python train.py --experts_per_token=4 --activation="gelu" --routed_scale=1.0 --balance_bias=false --groups_per_token=3 --init_std_router=0.012 --n_kv_head=5 --rope_fraction=1.0 --parallel_block=false --init_std_qkv=0.0252 --init_std_down=0.00257 --lr=0.0122 --final_lr_fraction=0.0 --doc_mask=true --dataset="wikipedia_en"
Below are experts of layer 9 (counted from 0) of a mixture-of-experts language model. Rows are named up (a neuron's input weights, with its number) and show model dimensions 160-239. Each number is 128 + 24 x the weight over its row's rms, rounded and kept within 0 to 255.
Before each expert's rows: "comes after" lists some tokens at least twice as common just before its tokens as in all text; "gets" lists some tokens that make up at least twice as much of what it gets as of all text. This comes from a sample of Wikipedia text that the model never trained on. Tokens count by the router's weight.

# expert 39
comes after: "\n", "- ", "He ", "/ ", "he ", "Height"
gets: "(", "- ", "| ", ": ", "was ", "and "
up5 [127 189  95  83 166 138 132  96 128 175  95  69 117 109 163 134  94 127  98 107  99 122 131 137 140 129  94 149 118 150 145 102 134 110 144 130 165 149 158 110 125  60 118  58 124 125 142 142 152 115 115 118 114 109 121 149 157 149 112 132 132 109 105 147 143 110  92 132 160 138  79 138 135 145  81 115 138  80 124  95]
up6 [149 150 171 115 121 143 113 123  87 155  95 139 137 164 108 163 141 131 133 131 102 131 137 171 108 134 105 162 137 173 131 102 118 149  98 133 128 103 133 100 137 133 109 132 137 138 121 138 167 170 147 122 136 127 106  78 114 119 125 132 139 136 118 167 111 175  91 160  92 136 154 133 135 143 122 163 117 148 115 132]

# expert 2
comes after: "\n", "\n\n", " ", ")", "|", ") "
gets: "|", "| ", "==", "(", ".", "==="
up5 [ 94 152 100 112 100 131 134 113 121  99 116 142 124 129 104 141 157 132 126 125 140 132 138 100 137 155 153 124 132 143 141 138 120 140 117 143 108 124 111 145 163 105 154 150 136 100 200 138 134 142 112 162 128 123  57 142  99  89 108 141 118 150 158 112 138 124 118 142 165 128 101 134 130 146 129 123 129 113 142 122]
up6 [150 167 164  92 130 124 149 129 137 128 156 120 106 139  94 146 114 113 129 108 130 143 109  95 153 133 171 151 106 182 142  81 112 104 171 118 110  98 104  51 124 120 143 121 113 107 135 141 112 148 139  60 120  98 110 143  90 104 142 127 128  93 126 129  67 102  96 172 150 121 115 128 123 143 117 142 129 181  99 201]

# expert 35
comes after: "| ", "(", ".", ": ", "; ", "/"
gets: "S", "C", "A", "T", "K", "G"
up5 [150 142 122 114 158 167 106 129 150 109 160 133  86 136 158 136 139 176 113 109 134 154  95  97 127 109 138 179 115 129 115 166  91 133  98 112 133 114 147 143 135 146 185 162  65  81 140  99 140 100 128 152 102 144 128 132 115  98 108 144 126 136 156 137 169 101 169 152 143 131 124 102  95 119 135 133 104 176 107 137]
up6 [121 157 102 112 136 140 128 131 131 119 126 148 132 145 106 168  78 155 164 103 132 161 101 114 119 127 137  82  92 121 160 168 146 155 166 118 152 117 129 116 104 132 101  67 165  83 113 146 123 114  92 156 144 126 147 110 125 133 135 104 100 151 125 108 141 148 102 142 173 107 141 144 172 118 154  92 129 183 139 127]

# expert 37
comes after: "| ", "(", "in ", ",", "–", ", "
gets: "201", "200", "202", "199", "198", "197"
up5 [123 140 112 142 135 174 157 137 140 125  91 171  58 127 125 106 170 127 122  68 111 141 141 121 165 105 143 129 116 132 134 140 139 129 135 129 157  83 155 145 137  92 111 107 189 120 113 133 122 130 113 123 106 131 103 120 140 129 100 129 143 161 113 150 157 138 139  99 136  74 133 119 123 108 148 116 106 135 113 117]
up6 [151 154 103 122 137 132 137 133 114 105 128 173 120 134 140 147 115 101 105 146 126 150 127  95 106 101 140 121 124 106 124 141 149 119 156 165 158 126 140 128 182 169 131 154 175 131 135 110 142 172  80 162 140 106 159 143 133 114 110 137 152 138 135  94 132 114 141 124 128 158 127  98 126 139 135 118 116 138 171 139]

# expert 18
comes after: "| ", ".", "–", ":", "/ ", ","
gets: " ", "0 ", "1 ", "2 ", "3 ", "4 "
up5 [114 143 149 105 154 110  77 140 129 133 110 134 120 132  96 107 118 115 151 119  97 175 126 138 146 108  97 105 174 167 127 128 215 106 139 101 160 127 105 102 121 120 100 141 122  97 121 155 144 134 120 164  80  99 134 127 145 113 104 145 106 133 115 119  94 105 151 131 138 163 101 134 127 113 136 141 116 143 171 112]
up6 [127 125 133 168 128 146 169 135 133 133 152 131 149 120  85  87  80 149 148 104 107 142 118 136 132  99 136 139 108 113 122 138 113 133  89 124 103 136 146 138 138 144  97 137 109 138  92 107 158 102 121 144 166 147  70  63 130 134 138 156 110 140  94 147 102 165 169 109 141 147 115 106  88 141 149 112  97 151 108 101]

# expert 32
comes after: " ", "\n", ") ", "1 ", "0 ", "2 "
gets: "| ", ": ", ". ", "; ", "- ", "that "
up5 [141 107 136 137 105 161  87  92 130  86 131 138 157 132 119 174 125  93 104 106 109 131 129 110 172 112  97 127 108 133 128  71 160 109 114 121 148 117 101 125 103 112  76 128 117 151 142 153 160  95 121 135 109 128 116 121 140 113  92 130 111 102  57 109 109  75 127 110 150 103 120 192  75 108 143 133 164  98 119 118]
up6 [ 56 135 118 140 122 173 141 146  72 147 114 132 140 146 176 150 133 125 139  61 117 123 121 127 101 137 135 134 116 138 138  85 135 115 138 153 101 170 168 106 113 161  96 125 146 103 109  65 132 155 111 133 183 156 134 122 136 136 136 155 142 149  87 151 142 135  84 114 188 142 105 106 116 148 138 180 138  90 101 160]

# expert 7
comes after: "0 ", " ", "0", "1", "2", "1 "
gets: "| ", ".", "–", ",", "; ", ":"
up5 [125 140 152 129 163 151 146 133 122 152 135 133 122 140 164 123 128 167 130 102 104 118  92 109 108 142 157 172 115  94 125  76  82  69 119 142 119  70  96  93  89 118 156 119 151 101 145 102 127 164 132 117 127 168 126  84 107 144 139 109 144 108 105 107  90 126  77 141 117 107 143 135 136 177 124 104 127 145 152 120]
up6 [161  83 151 126 131 122 179 143 177 139 142 127 126 132 161 127 107 126 123 137 129 113 142 103 141 168  91 130 131 122 115 115 127 155 101  80  93 163 168 121  99 167 140 150 150 107 110  98 107 112 123 122 175 148 139 154 136  91 130 117 132 129 132  90 139 148 152 146 119 123  73 126 137 131 144  83 132 120 125 138]

# expert 5
comes after: "|", ".", ")", "==", "\n", "==="
gets: "\n", "\n\n", "- ", ". ", "°", "=="
up5 [108 140 144 140 151 148 170 123 109 130  98  71 140 113 132 106 126 136 125 135 139 159  97 111 164  76 156 153 106 134 140 181 127  85 180 134 157 111 109  82 145 122 121 119 108 175 148 123 122 181 115 166 128 140 110 115 163 102 152 128 145 115 100 147 135 129 138 131 120 113 144 172 143 139 108 144 113 121 142 115]
up6 [ 92 158 109 132 139 152 100 125 150 113 115 127 127 117 138 104 145  97 129 147 121 131 139 149 157 113 181 115 123 117 109 144 140 124 161 116  95 105  92 127 148 133 145 137 153 123 125 135 173 127 108 160 111 137 109  91 141 173 110 151 136 122 124  93 127 127 143 153 153 135 148 158 120 118 109 123 166 143 121 130]

# expert 1
comes after: "of ", "in ", "the ", "at ", ". ", "to "
gets: "the ", "The ", "a ", "this ", "This ", "American "
up5 [121 187 110  82 127 137 133 142 128 126 159  95 115 144 149 106 111 121 147 162 122  87 153 161 172 128 118  65 116 146 112  84 101 112 150  89  95 141 106 140 110 113 197 163 172  99 169 127 150 120 149 123 151  86 154 108 144 130 137 117 138 125 129 127 137 142 158 138  86 141 113  92 121 141 109 175  95 129 142 152]
up6 [177 126 123 110 138 113 162 171 115 135  67 173 119 137 116  96 178 123 127 130 164 123 139 110 141 103 182 137 142 168 148 145 113 116  98 154 120 150 108 105 120  96 121 153  80 124 147  89 134 120 118 123 112 111 115 131 167 113 139 179 174 163 116 111 149 171 112 103 144 103 143 151 113 107 162 150 189 182 101 117]

# expert 23
comes after: "|", "==", "\n\n", "- ", "== ", "See "
gets: "\n", "\n\n", "See ", "Personal ", "li", "- "
up5 [108 141  90 155 147  94 156 152 141 118  89 138 165 127 105 115 132 185 102 122 158 146 106 123 115 109  91 103  85 133  73 127  91  96 145 162 114 115 102 165 136 154 135 116 109 107 172 138 143 132 136 153 132 145 102 135 154 103 131 129 195 120 154 109 154 100 134 118 129 126 115 101 130 143 148 145  93 105 119 164]
up6 [114 127 189 137  96  94 108 162  93 142 115 144  97 140 149 123 125 121  81 157 148 129 130 126  90 139 105 130  57 110 123 134 126 128 115 146  96 110 143 117 131 150 147 130 119 134 125 140 143 109  96  97 142  85 153 149 141  94 176 149 132 108 168 143 139 143 137 158 109 123 117 104 121 153 134 142 139 168 127  82]